config.yaml
num_hidden_layers: 20
hidden_size: 256
n_experts: 48
experts_per_token: 3
d_expert: 64
d_shared_expert: 128
hidden_act: "squared_relu"
moe_layers: [0, 1, 2, 3, 4, 5, 6, 7, 8, 9, 10, 11, 12, 13, 14, 15, 16, 17, 18, 19]
router_score: "sigmoid"
normalize_top_k: true
routed_scale: 1.0
balance_loss: 0.000119
balance_bias: true
init_std_router: 0.00638
lr_router: 0.000981
vocab_size: 8192
norm: "rmsnorm"
norm_eps: 1e-05
tie_word_embeddings: "early"
optimizer: "adamw"
learning_rate: 0.000682
beta1: 0.95
beta2: 0.95
batch_tokens: 32768
max_seq_len: 512
train_tokens: 296600000
max_steps: 9052
dataset: "wikipedia_en"
Below are experts of layer 12 (counted from 0) of a mixture-of-experts language model. Rows are named router (the router's row for the expert), up (a neuron's input weights, with its number), down (a neuron's output weights, with its number) and show model dimensions 0-127. Each number is 128 + 24 x the weight over its row's rms, rounded and kept within 0 to 255.
After each expert's rows: a language model's description of what the expert responds to. This comes from a sample of Wikipedia text that the model never trained on.

# expert 28
router [135 139 123 113 131 142 162 163 125 154 111 144 105 146 113  94 119 120 139 132 137  95 158 143 159 145  95 153  83 112 180 142  63 120 122  74 169  88 108 138 144 138 113 141 169 147 101  86 107 147 122 158 119 100 121  79 120 106 134 143 130 130 129 126 141 131 122  92 143  99 115 107 160 106  84 119 144 153 129 142 116 132  90 130 140  95 118 111  89 144 137 142 150 125  83 115 127  87 138 154 181 145 101 142  97  98 155 137 136 121 113 131 160 140  86 157 166 102 149  94 146 156 132 123 125 113 125 104]
up0 [126 169 105 123 117 155 120 147 111 127 152 154 121 121 140 111  84 129 116 136  95 136 160 135 166 138 102  82 113  97 126 120 103 153 156  88 189 118 131 118 123 129 143 154 205 150  44 149 139 103 135 171 124  55 129 130 165 104 136 127 117 118 112 139 135 141 129  93 106 129 147 135 102 131 148 145 138 117 133 156 156  71 134  97  94  98 129 122 105 146 115 113 154  96 145 118 129 111 103 136  99 126  75 133 139 114 111 144  93 119  89 128 124 109 158 101 114 111 111  84 134 142 112 148 143 137 109 146]
down0 [138 131 118 101 139 149  81 113 135 165 106 143  74 138  98 126 121 122 166 123 137 126 110 147 152 160  66 137 130 134  88 135  62 202  76 110 133 116 128 154 146  99 103 135 137 154 158 121 112 126 108 152 105 153  97 102 106 129 131 131 111 114 104 100 152 101 135 136 131 105  89 110 115 117 161 143 115 150 124 103 141 161 111  92 142  63 126 137 113 118 130 141 130  92 156  94 107 127 116 118 118 131 144  93 139 118 109 158  99 160 154 140  85  93 154 124 178 145 148 154 104 144 131 140 108 181 106 178]
What it handles: Month names in dates, in running text, lists and tables, such as in February 2011, from March to October.

# expert 40
router [138 114 116  50 146 167 167 173 123 172 146 114 140 147 115 120  93 112 160 153 157  94 140 126 170  97 103 106 131 135 144 122 100 117 126 100 129  96 127 106 112 127 104 149 164 154  81 127 115 117 115 167 137 112 127 102 104 134 141 115 142 109 167 143 176 123 174 120 127  92 141  97 144 124 106 154 146 173  81 124 140 131 106 140 133 134 144 134 122 129 147 138 103 149  91 141 100 111 146 157 149 143 112 138 120 128 124 131 134 111 154 139 150  77  88 182 145  80 133  97 113 148 111 102 142 129 102  75]
up0 [128 132 173  98  90 145 121 124 129 156 140 126 115  99 125 146 135  96 140 175 126  86 140 128 145 117 110 152  92 120 105 125 123 159 144  94 119  83 133 105 142 137 125 119 122 163 132 115 105 129 132 134 137  76 123 143 115 142 103 160 129 105 115 161 112  90 180 150 113 155 123 121 158 115  90 127 155 141 115 148 149 143 140 117 138 141  94 114 115 110  97 153 180 138 123 134 120 130 112 112 106 108 111 124  86  99  82 118 131 116 162 123  89  96 113 144 135 108 154 115 131 135 112 119  85 178  89 114]
down0 [194 155  97  82 117 149 130 135 122 137 145 122 121 108 118 183 108  98 179  88 106 142  63 140 115 117 174 145 107 103 117 121 139 137 118 149 138 129 123 141 141 156 143 103 106  99 154  78 109 102 155 129 164 166 133 144 140 105 172  92 113 112 154 114 119 147 150 129 142 125 115 129 116 125 135 136 120 123  78 138 134 119 143 127 188 116 137 133 149 111 173 130 132 164 122 149 163 107 133 149 136 107 139 120 139  55 112 110  98 143 152 144 116 162 137 129 109 139  95 129 120 152 110 119 100 153 156 132]
What it handles: Copulas, auxiliaries, articles and prepositions after a subject or noun, such as is, was, has, a, of.

# expert 17
router [151 121 122  64 161 158 171 136 107 165 136  98 121  99 123  82 134 122 106 156 140 134 160 142 176 111 135 122 113 127 120 132  59 141  89 118 159  63 134 139 118 104 121 156 149 149 124 148 133 135 109 155 137 109 130 104 105 117 146 129 146 111 124 153 146 152 138 137 144 111 175 134 143  94 118 118 110 136 112 115 153 134 109 118 122 138 119  98  96 173  87 108 107 132  86 138 135  85 154 116 144 118  80 133 131 158 154 179 113 109 161 159 141 106 111 150 149  94 135 137  98 169 105 131 130  95 102 130]
up0 [138 138 145 108 123 125 141 143 123 150 137 137 153 152  69 131 147  80 128 130 154 178 176 207 136 145 174  83 121 110 153 107 112 162 130 128 121 102 162 126  80 104 102 129 158 110 123 155 145 138 126 116 125 166 132 141 112 129 116 122  86 139 105 169 133 118  88 113  86 107 143 117 159 166 145 150 101 143 121 138 112 123 105 158  69  96 131  97 117 154  73 125 109 159 110 131 129 125 125 131 122 134 120  90 154 106 151 116 100  94 110 158 143  99 114 160 116  86 127 121 107 117 136 108 146 134 158 151]
down0 [ 89 128 176 122 139  98 157 182 106  86 118 141 135 154 118 150 158 120 107 159 126 152 136 137 107 148 169 121 154 127 144 170 139 105 111 166 128 112 136  83 135 136  83 170 159 105  61  86 109 150 149 131 169 134 123 133 105 118  99  79  86 178  86 173 121 106 110  77  95  98 122 118 122 156 138 157 106 159 147 176 122 116 139 129 106  97 162 112 113 114 113 111 121 159 117  87 112 121 141  99 113 169 156 158 165 113 123 133 114 137 106 155 114 158 104 101  99 125 170 147 106 120 157  97 173 138 141 119]
What it handles: Common nouns after the or a, and their suffixes such as -ity, -ation, -ment, e.g. area, population, system, role, purity.

# expert 41
router [143 144 120  71 147 135 162 175  99 147 109  89 105 132 107  79 126 130 173 120 150 135 116 120 147 107 119 145 108 131 114 132  85 154 137 144 154 109 139 150 138  97 155 144 179 181  89 101 135  99 128 168 148 122 114 108 115 117 124 158 162 144 136 165 133 142 142 107 176 134 148  90 154 113 108 132 117 151 108 106 118 102 137 160 149 132 103 137 101 170 110 109 119 141  81 157  98 105 157 120 127 121 109 135 105 111 119 177 162 117 127 102 145 138 104 104 149  96 148 134 126 152 148 142 144 139 145 106]
up0 [144 108 147 124 148 155 154 116 131 129  95 106 123  56 110 156 156 146 136 144 122 138 121 107  94 146 146 101 105 109 115 102 131 129 118 136 135 141 120 128 128 144 111 137 111 157 120 132 146 168 114 101 112 104 145 120 130 163 130 101 153  90 156 130 133 104 114 147 131 120 139  94 114 103  98 125 125  99 147 121 114  99 128 131 176 141 129 131 116  65  55 133 102 143 117 167  83 102 165 112 158  97 101 138 144 131 110 158 150 100 123 138 134 169  99 151  94 165 153 120 174 146 176 114 136 141 114 147]
down0 [125 167 123 129 131  76 119 131 119 150 107  85 153 145 158 157 112 158 136 104 130 115 122 157 130 163 113 144 119  98 111 152 127 118 153 141 150 113  93 158 123 126 128 151 123 120 115 138 184 108 127 137 116 136 126 120 112 144 174  94 121 150 103 128 105 131 169 118 118 107 106 129 117 169 157 163 135 118 130 120 117 169 135 141  67 159 142  97 142 155 126 104 126 131 111 129 138 108  75  86 147 111  81 167 123 123 131  99 105 145 131 154 112 155 124 140 156 146 119 185  91 124 124 139  78 141 187 124]
What it handles: Sentence-final periods, quotes, and line breaks after section headings or paragraphs, like ==Early life== then newline, See also ==.

# expert 39
router [146 137 128  85 158 182 158 137  68 163  72 123 117 120 115 112 132 103 126 142 160 135 159 149 156 120 141 149 102 131  89 135 112 134 109 155 132  91 137 111  96 115 115 117 166 144 114  99 145  73 133 153 155 103 140 100  95 132 150 132 132 131  91 140 157 140 174 153 170 129 143  81 137 109 115 134 124 159  98 159 128 144 131 130 123 157 147 109 106 131 142 116  91 133 118 128 121 131 163 142 124 138 126 130  81 150 131 150 159 115 131 130 170  95 104 169 171  82 140 151 135 157 169 111 111 135 131  99]
up0 [180 123 120 116 108 148 120  91 143 110 147 126 128 167 127 150 150 137 151 130  95  97 146 125 105 121 106 114 106 120 174 153 147 101 139 132 144  89 141 113 145 124 109 157 168 160 125 157 132 103 138 116 136 118 138 145 155 129  99 117 130 134 116 195 132 145  98 139 153 121 104 106 128 106 134 140 143 138  77 120 189 170 112  99 112 185 139 152 128  99 141 126 145  99 130 129 124 139 105 109 165  89  90 100 117 122 142 115 102 176 109 109 176 139 143 140 169  90 117 119 131 185 117 102 109 157 131 121]
down0 [126 115 174 167 161 135 114 115 125 174 130 110 156  95 130 155 156 123 103 169 112 147 109 154 156 156 139 101 151 124 147 125 148 167  86  88 162 150  81  92 126  87 134 115 132  59 116 124  74 113  99 141 115 111 114 142 148  87 145 123 134  89 123 134 118 129  74 104 142 136 160 163 161 119  97 106 111 126  92 149 112 147 111 132  97 126 109 171 150 159 113 147 147 142 169 106 131 109 142 125 110  96 101 127 166 160 153 125 158 122 150  99 131 139 160 133 155  95 147 117 100 180 166 149 112 151 141  94]
What it handles: Occupation nouns after nationalities (politician, footballer, sailor, researcher), plus digits and line breaks in stats and election tables.

# expert 13
router [120 132  75  76 175 168 156 195 119 150  93 119 121  96  96 128 125 105 127 128 153 132 126 129 144 107 127 142 103 155 150 167  61 124  79 132 165  87 130 116 139 117 141 130 160 168  93  74 139 130 156 146 122  87 125 101 131 119 142 165 131 150 120 158 107 152 124 131 158 104 126 113 146  91 118 116  92 146 138  97 159 133 120 155 109 129 143  89  94 150 118 145  91 139  99 140 126 112 149 104 165 137 140 126 111  98 123 171 121 122 170 139 133 127  91 141 166 110 122 161 100 152 119 115 130 150 125 117]
up0 [142 150 138  99 141 153 113 148 117 150  96 147 124 148  89  96 103 137 182 131 133 136 135 155 171 129  97 152  90 101 155 130 132 140 125 114 119 126 130 138 152 135 142 110  99 132 172 165 122 116  99 129 127 133 140  85 110 178  85 118 126 122 126 131 120 135 130  60  96 126 141 133 112 119 131 152 150 158 128 108 148  79 117 156 157 152 108 123 111 147 160 133 162 141 134 126 132 145 126 121 129 161 157  92 138  82 157 152  87 128 143 105 140 117 125 147 161 121 101 169 125 100 107 130 163 180 128 107]
down0 [163  94 122 168 114 112 116 121 114 151 136 127 138 129 190 113 102 136 145 131 133 145 113 131  86 117 140  90 112 106 130 128 132 143 143 149 111 149 129 163 116 156 136 139 129 127 182 117 115 163 115 178 100  91 173 136 174 119 175 169 104  95 162  95 106 180 153 110 133 138 154 141 135 129 146 133 121 141 105 106 151 173 101 144 169 161 112 191 134 138 142 124 129 151 146 178 184 160 131 123 125 117 117 128 100 145 135 118 107 140 131 150 131 125  99 138 149 152 122 115 145 137  89 113 100 174 124 143]
What it handles: Line breaks, list hyphens, equals signs and pipes that begin infobox fields, list items or section headings, e.g. Genus lines, Coordinates, Died.

# expert 1
router [139 136  86  61 167 189 172 146 111 167 115 124 110 114 106 104  82  92 120 152 137 116 148 157 128  97  93 145 102 123 107 115  84 114  98 124 161 100 121 135 152 130 105 134 186 140 103 146 147 142 111 143 136 124 106 127 105 121 146 143 151 107 107 131 156 145 155 158 137  88 160 118 159 129 140 111  90 115 140 106 132 119 126 147 139 159 108 117  98 131 143 145 108 133 111 150  89 139 153 107 138 126 130 146 109 126 121 151 128 117 150 140 151 119 111  98 135 102 152 120 146 161 106 122 116 130 133 115]
up0 [100 136 160 147 146 153 128 144 114 108 107 131 138 151 158 134 104 108 108 114 100 132 133  91 139 126 105 136 140 126 125 161 104 115 156 116 152 164 115 145 102 138 126  91 167 117 120 102 134 166  91 173 106 131 107 132 112 114 150 121 119 142 104 123 115 115 107 153 148 142 165 129 107 111 136 128 108 109 154 129 140 119 133 127 169 138 138 152 111 119 126 132 146 140 121 134 134  91 117 199  96 126 127 118 123 153 113 109 117 125 115 172 141 153 103 124 170  84 122 164 114 188 125 127 109 156 128 137]
down0 [117 141 149 124 113 125 141 109 130 128 122 108 172 156 122 143 137 131 167 107 122 102 118 140  97 111 133 120 116 161 119 156 132  98 178 124 117 132 138 130 104 149 119 120 142 113 162 138 133 100 126 119 145 141 111  87 118  91 122 155 138 139 128 157 112 158 150 136  94 143 126 131 131  88 120  78 158 123 103  89 130 122 135 128 166 140 127 126 129 136 116 117  88  98 118 151 159 157 128 173 125 128 146 151 143 135 123 143 103 132 110 142 140 140 148 176 128  46 103 159 164 146 122 110 157 103 141 143]
What it handles: Pronouns, relative words and connectives after a comma or period, plus organization nouns as subjects, such as which, it, and, He, team.

# expert 25
router [180 145 118  93 144 137 147 135 118 163 102 151 108 136 125 134  92  58 134 142 131 128 174 138 177 143  95  81 112 139 150 153  99 123 119 127 239 109 115 135 112 146 128 144 144 119  77  96 150 110 125 149 138 109 131  97 123 139 173 143 156 148 124 104 130 128 130 122 146 110 126 157 146 137  95 151  85 168 134 150 122 106 120 156 129 135  80  98  71 138 103 137 104 127 113 127 130 105 153 135 126 133  90  94 129 114 137 157 127 150 100 143 137 122 130 126 137 128 129 143 129 161 133  93 104 126 135  57]
up1 [ 96 121  99 113 102 132 114 149 156  94  73 137 171  96 160 142 136 149 102 138 131 124 175 161 122 159 155 130 103 125 119 121 165 125 128  78 211 121 128 115  83 142  99 125 135 139 111 132 131 131 133 154 105 115 171 113 120 154 133 155 175 165 128 127 105 136 119 145 171 142 135 161 140 140  90 105 142 136 130 127 130 114  91 100  69 124 108 120 140  90 130 160 128 157 153  82 110 107 170  83 102 149  87 124 122 127 116 113 138 133 144 112 124 132 155 105 112  97 146 118 140  95 103 126 132 100 114  88]
down1 [109 111 128 132 144 114 108 114 127 125 162 121 135 152 146 156  94 161 144 125 118 124 105 123 164 146 112 166 100 127 124 158 144 172 115  84  96 124 164 133 146 108 129 145 129 140  99 133 117 167 131 136 160 157 110 143 110 108 134 101 110  49 117 161 101 126 137 128  83 136 153 122 132 133 105 169 159 114 139 132 174 117 101 120 154 157 124 111 144 112 125 121 117  83 148 176 106 135 114 174 132  95 144 109 132 121  99 168 144 104 114 110 109 147 161 138 148 123 117 122 128 128  96 128 142 120 109 143]
What it handles: Consonant-cluster fragments inside foreign surnames and words, such as He-x, Heig-l, Novi-kov, Herco-g, Ma-th-ur.

# expert 45
router [129  99  70  76 128 195 125 141 126 177 106 105 161 125 130 104 100 121 129 120 125 129 128 155 158  91 124  91 118 154 101 153  99 127 141  86 185 119 140 110 116 136 121 174 151 147  98 106 139 149 158 174 150  81 120 103  90 117 151 168 130 125  89 118 170 125 139 105 141  86 138 107 154 111 118 130 152 154  98 119 131  97 108 144 139 157 142 128  68 142 149 120 113 133  84 138 130 115 104 113 134 112 113 137 106 140 116 150 120  87  76 150 145  94  95 137 134 100 141 128 133 160 141  89 150 110 115 109]
up0 [134 146 133 121 149 175 128 140 139 135 128 170 146  84 113 126 123 152 135 101 170 113 104 136 137 119 104  87  98 108  92 151 101 110 147 108 132 134 162 109 166 155 110 118 135  95 118 123 133 128 155 108 137 155 125 112 170 118 128 201 143 178 164 134 162 123 160 145 116  90 108 119 125 164 111 146 154 107 136 160 129 141 167 147 125 138 126  91 117 122 126 160 146 127 134 154 127 102 147 107 167 108 130 115 109 110 110 118 120  94 111 165 155 102 123 143 203 122 126 169 121 125 133 137 148  89  76  99]
down0 [ 95  80 109 160 111 154  77 120 117 159 140 137 163 107 180 150 104 128 159 132 150 122  91 111  86 119 154 140 129 120 138 155  93 143 149 131 105 104 144 171 109 147  50 127 115 122 143 142  93 170 150 135 162 100 149  84 114 106 109 114  84 130 128 106 143 141 142 132 132 136 142 128 124 182 109 133 142 103 132 110 109 130 122 116  83 136 151 138 142 105 131 143 170 150 136 116 125 105 124 142 103 116 148 155 120 125 163 176 162 123 119 161 134 133 102 108 159 135 157 141 131 106 109  94 141 137 171 103]
What it handles: Action verb stems after a subject or to, often before -ed or -ing, such as worked, moved, pull-ed, carry, star-s.

# expert 31
router [114 140 127  63 146 181 182 153  76 182 115 142  87 132 139 118 110 124 114 136 150 112 142 145 166 112 123 121 118 160 123 121 121 115 138 125 184  77 156 119 134 143 110 160 158 182 103  79 138 149 161 144 144  95 117 131 124 125 148 150 118 135 109 152 137 111 134 103 161 115 125  91 147 139 108 138 125 161  79 131 112  96 104 173 143  96 138 111  97 149 135 158  72 135 109 145 109 105 131 132 160 132 141 102  84 105 140 155 131 126 135 106 120  93 123 127 109  90 152 125 114 162 118 126 141 117 129  86]
up0 [172  94 113 124 117 143 150 121 126  99 157  74 110 140 127 143 106 118 136 151 129  92 166 118 181 103 144 120 162 127 104 134 142  86 132 152 103  79 132 124 132 109 124  86  96 152 119 112  77  88 129 135  62 120  79 107 111  99 118 179 144 105 146 111 143 121 150  98 154 137 146 109 138 122  80 102 171 132 159 152 157  75 109 130  78 119 120 145  84 150 106 123 144 115 107 138 103 107 148  96 141  91 133 123  86 107 121 153 137 150 132 138 151 105 147 115 140 148 118 112 155 157 130 157  80 158 117 176]
down0 [114 144 167 147 130 115 131 159 110 133 151 142 117 131 130 129 147 104 151 138 128 137 134 155 164 122 132  87 118 140 111 110 141 102 126 157 110 172 104 128 124 119  91 124 135 128 128 129  96 123  92 107  94 145 135 118 132 129 136 137 117 134 146  98 166 102 132 163 131 177 132 120 111 135 117 119 141 146 137 126 146 152 136 146  98  93 105 160 101 125 133 119 145 117 148 121 110 176 158  64 114 123 136 137 114 125 121 165 147 124 108 103 114 117 166 110 106 164 144 143 119 138 154 185  83 111 177  86]
What it handles: Pipes, dashes, colons and parentheses after names in cast, personnel and results lists, plus name particles de, von, van.

# expert 37
router [129 139  99  59 159 189 127 157 127 148  65 128 124 126 133  92 130 101 142 140 111 127 113 176 153 141 117 133  97 138 113 157 100  83  98 117 154 111 145 110 116 133 104 137 150 145 103  71 147 105 161 178 114 131 141 141  84 103 139 133 150 140 112 143 131 144 158 108 153 114 136 124 130  93 100 103  88 179 130 112 149 125 137 134 101 166 113 141 112 129 117 107 104 153 105 144 106  93 121 127 139 109 150 114  69 108 156 153 120 124 116 119 164  83 108 119 126  96 144 160 117 180 162 149 104 130 149  74]
up0 [136 176 105 131 135 100 109 147 121 120 153  99 115 119 131 130 121 128 132  99 111 134 135 195 140 166 159  80 142 111  99 163 122 141 123 131 116 105 158 123 143  89 101  88 149 123 111 155 168 158 151 156 119 145  73 147 173 107 141 128 121 130 135 122 128  71 107 138 139 137 171 137 150 119 124 105 154 108 120  73  79 140  79 170  87 151 136 102 132 147 119 138 157 171 123 159 168 134 111  96  98 138 140 118 131 114 117 142 176 132 136 128 133 128  97 127 136 117 143 140 152 143  79 122 157  89 110 128]
down0 [108 122 102 100 113 150  83 106 123 135  67  76 135 127 142 119  80 110 151 151  58 151 132 155 116 173 174 131 111  79 143 114 112 120  93 114 125 120 114  99 105 116  74 155 131 120 140 131 138 148 133 122 165 121 133 114 129 129 120 105 142 114 130 101  96  93 123 118 130 137 105 146 105 123 116 134 161 130 138 125 129 106 133 145 144 124 132 104 140 150 114 134 150 123 121 122 130 198 110 170 152 113 152 155 148  92  63 135 125 101 151 156  96 127 107  90 147 123 104 130 121  94 108 118 114 101 133 117]
What it handles: Reporting and appointment verbs and the prepositions after them in biographies, such as named, appointed, said, announced, by, according to.

# expert 38
router [136 143  95 105 147 135 147 173 101 210  86 111  96 128 125  87 103 112 166 155 149 105 134 146 172  72 110 142 107 120 138 137 106 141 124 127 145  70 142 116 141 135  99 127 185 190 106  97 148 124 122 142  81 128 120 117 128 130 129 141 139 143 120 142 161 140 136 119 163 144 134 120 166 120 111 105 131 204 104 120 131 122 118 158 169 134 105 146 107 116 119 129 113 124 130 129 130 130 169 135 153 134 126  88  96 140 136 152 140 151 125 137 148 121 127 151 155  98 133 107 153 162 102 123 111 133 131 111]
up0 [121 145 126 123 151 130 100  94  97 143  90  98 126  92 153  90 100 102 152 148 121 144 130 126 104  79 104 115 131  92 148 118 106 170  74 130 143 138 158 138  88 115 120 146 169 114 155 134 141 113  96  92 154 126 123 130  78 107 138 104 144 128 121 125 181 119 132 118 183 133 110 107 132 100 125 110 113 112 153 140 145 108 133 159 144 147 102 109  96 139 149 158 102 140 113 147 171 147 154 113 101 111 118 170 143 141 155 169 127 146 120 134 151 124  95 116 143 137 123 129 141 150 145 110 119 137 140 107]
down0 [101 131 165 113 139 142 144 137 106 111 112 120 128 149 112 121 105 140 138 117  91 187  91 128 130 186 143  80 156 148 122 179 114  96 135 126 151 126  92 142 104 143 136 142  95 125 153 124 162  81 165 106 129 141 113 115 115 128  98 115  97 164 129 145 145 128 118 175 108 111 121 134 122 169 135 128 132 128 194  94 109 111 132 159 102 147 100 140 128 100 109  98 121 141 135 139 131 145 119 123  89 103 172 148 136 155 102 120  86 138 160 116 141 137 175 152 140 150  72 154 126 136 119 166 126 131 136 122]
What it handles: Line breaks, section markers ==, infobox fields like Spouse, Preceded, Succeeded by, and the surname prefix Mc.

# expert 22
router [139 120 132  42 147 184 167 169 124 154 106 137 102 127 107 122 110  68 130 141 146  53 147 139 138 100 139 116 111 145 108 150  71 120 102 125 129 104 142 156 143 129 118 159 152 162  98  73 120 149 132 133 164  86 149 115 119 138 138 138 137 135  89 128 164 149 156 118 118 126 139 145 145 110 140 146 132 163 124 138 137 115 128 170 131 155  92 122 103 130  89 123 124 150 104 163  71 142 138  97 128 152 114 120 118 131 126 157 118 104 120 126 153 114 100 128 133 142 128 121 135 150 115 151 113 127 146  91]
up0 [113 199 169 126 175 139 159 149 147 130 116 172 124 158 130 160 129 158 114  71 125  80 124  89 135 132 118 115 128 140 123 125 127 148 118 119 148  94 174 148  98 165 106 155 112 147 123 106 147 149  82 104 112 133 129  89 160 128 111  91 102 130 126 127 157 146 124 150 148 117 136 158 139 132 146 125 125 170 129 128 113 112 136 133 150 162  95 111 124 161 176 186 104 120 113 127 104 181 122 114 163 192  84 131 114 126 127  97 138 148 118 150 108  99 160 133 154 137 107 108 165 182 109 134 148 141 131 124]
down0 [167 116 124 104 117 124 135 126 142 116 130 151 113  95 113 174 133 107 119 154 164 123 114  84 123 132  80 108 141 138 150 137 141  99 147 147 111 106 107 132 170  69  88 106  69 120 124 122 150 110 149 132 126 112 126 155 102 126 115  91 120 189 104 133 137 123 128 111 143 175 141 146 104 101 120 100 113  96 141 123 146 115 145 117 120 150 107 137 125 126 142 148 142 148 155 152 132 127 168 154 107  85 151 112 133 121 140 113 143 119 148  98 150 122 109  85  61 118 133 141 122 139 143 123  47 175 151 167]
What it handles: Mid-sentence function words joining clauses or phrases: and, to, of, on, until, during, through, often followed by the.

# expert 10
router [144 117 115  82 159 134 163 141  83 180  78 113 104 136 106  78 128 115 125 149 133 120 166 145 181 123 126 121 130 107 101 101  71 161 100 144 189 104 118 116 139 119 150 119 159 149  87 116 130 111 124 202 165  94 101 108 105 129 130 139 165 143 111 152 155 118 159 131 146 112 163 108 115 101 131 140 117 150 102 121 147 137 135 138 105 173 149 111  97 130 113 132  90 157 112 160 114 138 158 148 124 169  98 109 133 130 190 149 158 121  89 140 145 142 112 134 144 123 124 155  88 141 149 129 137 118 107  99]
up0 [134  95  91  89 161 111 149 144 162 133 185  93 123 109 122 134 153 127 122  97 117 134 173 121 127 109 127  93 152 143 104 119 100 139  87 131 130  94 104  95 113 177 109 106 138 164 124 198 148 115 104 134 166  94 133  84 152 161 117 132 101 112 129 108 154 153 165 102 149 101 131 107 106 101 154 122 153 106 132 126 145 129  86 131 167 166 139 103 147 125  94 142  66  98  84 132 110 143 167 136 142 148 167  95 121 131 133 132 123 132 112  97 106 128 148 130 126 134 149 125 163  80 139 108 139 111 114 137]
down0 [118 135 145 105 163 139 106 128 127 139 115 128 180 141 127 135 158 138  81 136 118 122 155 150 107 128 123 162 130 128  62 116 125 115 143 118 164 111  87 158 102 126 117 131 129 134 146 151 126 113  92 160 119  75 127 120  93 136 144 143 171 123 119 146 204 134 135 118 171 126 117 130 103 134  95 122 150 110 122 137 177 113 139 134 141 152 153 137  84 136 147  78  70 135 128 154 137 171 118 133  87 117  97 144 179 167 121  81 140 155 111 118 125  98 177 137 116 128 147 129 100 100 173 119 132 121 125 127]
What it handles: Everyday nouns and noun pieces after the/a/his, such as son, car, ship, home, brother, tower, often followed by plural s.

# expert 7
router [122  95 107  89 138 162 140 161 121 151 110 146 139 134 147 124 134 109 126 105 162 121 130 155 162 112 122 133 110 137  67 142  97 129 121 149 158  95  94 109 107  85 140 170 145 155 103  87 108 127 121 111 110 130  89 126 109 136 124 132 163 134  91 143 130 131 158 124 135 157 123 126 178 101 124 112 117 161 118 101 133 137 129 172 125  75 141 135 100 102 119 154  90 145 122 178  83 136 147 135 122 146  98  93 105 104 107 117 104 143 118 106 116  73 139 130 167 127 137 119 134 136 139 148 126 117 129  82]
up1 [149  93 127 139 119 105 133 150 101 184  77 125 131 126 129 102 112 118 164 162 133 102  96 168 129 139 126 140  96 126 134 135 131 140 156 128  99 157 114 155 130 124 109 102 129 155 109 158 133 146 136 130 144 136 128 135 105 139 122 144 135 100 122 143 116 139 159 120 125 150 116 111 114 147 113 162 100  89 143 166 128 100 108  85 153 128 167 148 122 121 141  90 161 121 125 128  67 136 148 137  87 121 155 103 131 160 102 116 115 118 144 126 120 102  86  93 127 115 154 189 130 142 151 133  64 159 135 137]
down1 [158 123 124 150 162 136 134 135 131 146 117 103 155 132 180 159 129 110 124 141 105  78 143 120 116  93 116 142  76 139 182 142 121 115 100 122 172 169 136 138 149 168 147 142 116 147 124 140 125 113 121 153 144 139  93 124 131 118 119  87 137 101 178  83 194  98  93 151 141 126  94 160 105 116 124 168 126 116  95 124 110 133 133 138 136 158 162 156 136 154  95 103 135 157 130 100 116 141 125 118 132 130 106 143  90 123 140 115 143 118 133 150 105 133 130 104 138 138 106 143 146 107 128 123 123 103 165 135]
What it handles: Inner pieces of long Latinate words, mostly ahead of -ed, -ation or -ing endings, like deter-min-ed, Vitru-vi-us, ad-ap-ted, contribut.

# expert 36
router [135 127 111 113 154 138 158 175  94 190 107 144 105 130 133  74 123  95 152 135 137  93 128 131 132 121 134 136  73 144 152 136 118 144 113 121 183  83 129 128 116 117 143 158 188 146  61 128 147 126 155 122 104 108 145 120  95 106 136 126 158 150 114 116 149 131 172 115 147 109 121 105 157 124  95 112  99 156 114 125 120 146 117 113  88 159 145 133 111 148 134 134  78 165 106 135  98 113 134 124 174 121  93 141 134 138 147 142 141 135 140 121 134 101 122 138 136  67 136 131 126 149 126  85 152  83 146 104]
up0 [124 157 110 105 103 138 121  98 153 116 132 125 129 122 132 118 113  94 122 131 163 105 138 154 140 128 163 167 138 122 130 159 154 114 137 135 186  97  76  99 100 154 150 145 101 168  78 111 151 146 116 117  93 107 146 159 131 107 161 117 119 102 147  84 117  85 171 113  94 120 138 104 125 120 142 154  78 146 155 135 172  97 151 116 133 150 137  86 127 134 144 119 116  69  91 155 117 113 150 105 152 106 108  91 134 113 134 188 103 110 151 105 147 158 142 147 139 102 138 117 129 128 136 141 141  93 111 125]
down0 [154 120 130 188 103  75 137 111 130 118 108 141 134 146 118 123 136 136 112 120 111  95  51 137 154 123 189  70 130 119 114  52 115 136 116 135 127 168 141 152 127  94 160 120 147 155 111 143 111 135 146 170 104 119  81 127 126 105 138 110 143 122 115 159 104 128 139 154 131 134 116 124  92 129 136 131 161 112 173 155 159 118 107  75 114 134 140 127 131 133 101  88 111 140 116 112 130 106 163 160 138 188 132 131 134 135 111 138 153 120 141 125 163 119 115 166 105 117 103  97 124 139 104 128  72 130 101 177]
What it handles: Opening syllables of Spanish, Italian or other Romance proper names, such as Pa-co, Gi-acinto, Ne-gros, Pa-loma.

# expert 14
router [154 100 128  86 165 148 149 132 111 157 101 153 102 148 104 116 116 118 147 145 115  94 136 184 149 105 124 116  55 146 101 169  92 138 124 132 127 116 134 162  98 119 150 127 184 154 136 107 131 107 121 151 137 105 107 100 123  77 130 153 141 144 139 165 137 113 131 102 163 123 145 117 125 132  78 132 131 143 103 140  92 142 130 156 139 102 116 129 110 167 120 165 105 165  98 167 110 176 142 120 113 144 141 109 114 123 127 144 148 127 120 111 129  88 144 161 148 116 157 154 144 125 150 157 118 135 119  90]
up0 [132 145 129 103 115 160 109 100 126 115 176 156 117 137 167 146 110  73 128 149 117 114  73 132 167 150 109 114 117 133 143  85 111 139 136 129 162  99 102 151 125 138 131 113 138 187 134 123 133 160  98 100 127 122 130  86 120 122 131 153 169 115 141 148 109 146 116  93 143  57 116 177 180 119 115 145 130 112 110 119 125 111 128 121 138 111  85 162  98 139 105 122 109 141  92 181 119 155 126  90 120 153  88 116 118 132 165 175 148 175 162  87 139  88 129 175 115 138 114 130 144 103 121 158 105 118 124 125]
down0 [100 100 153 129 110 123 112 148 132 109 125 136 158 172 134 121 144  82 132 116 169 139 120 154 120 136 109 146 184 138 123  93 105 122 173 148  89 148 104 123 107  93 106 114 177 188 105 168 140  86 128 104 119 139 138 118 110 148 116  78 152 107 158 129 116 107 129 148 188  96 112 152  95 168 106 115  70 132 130 138  95 154 137 150 170 113 137 155 137 166 152 100 104 174  99 129 145 129 140 119 154 130 140 124 139 120 125 171 125 136 126  91 124 127  87 109 117  76 135 117 118  93 162 128 126  88 120 101]
What it handles: Word-internal pieces and adjectives like local, present, special, ent, ant, al (locality, Quentin, quantitative), plus spaces and zeros in tables.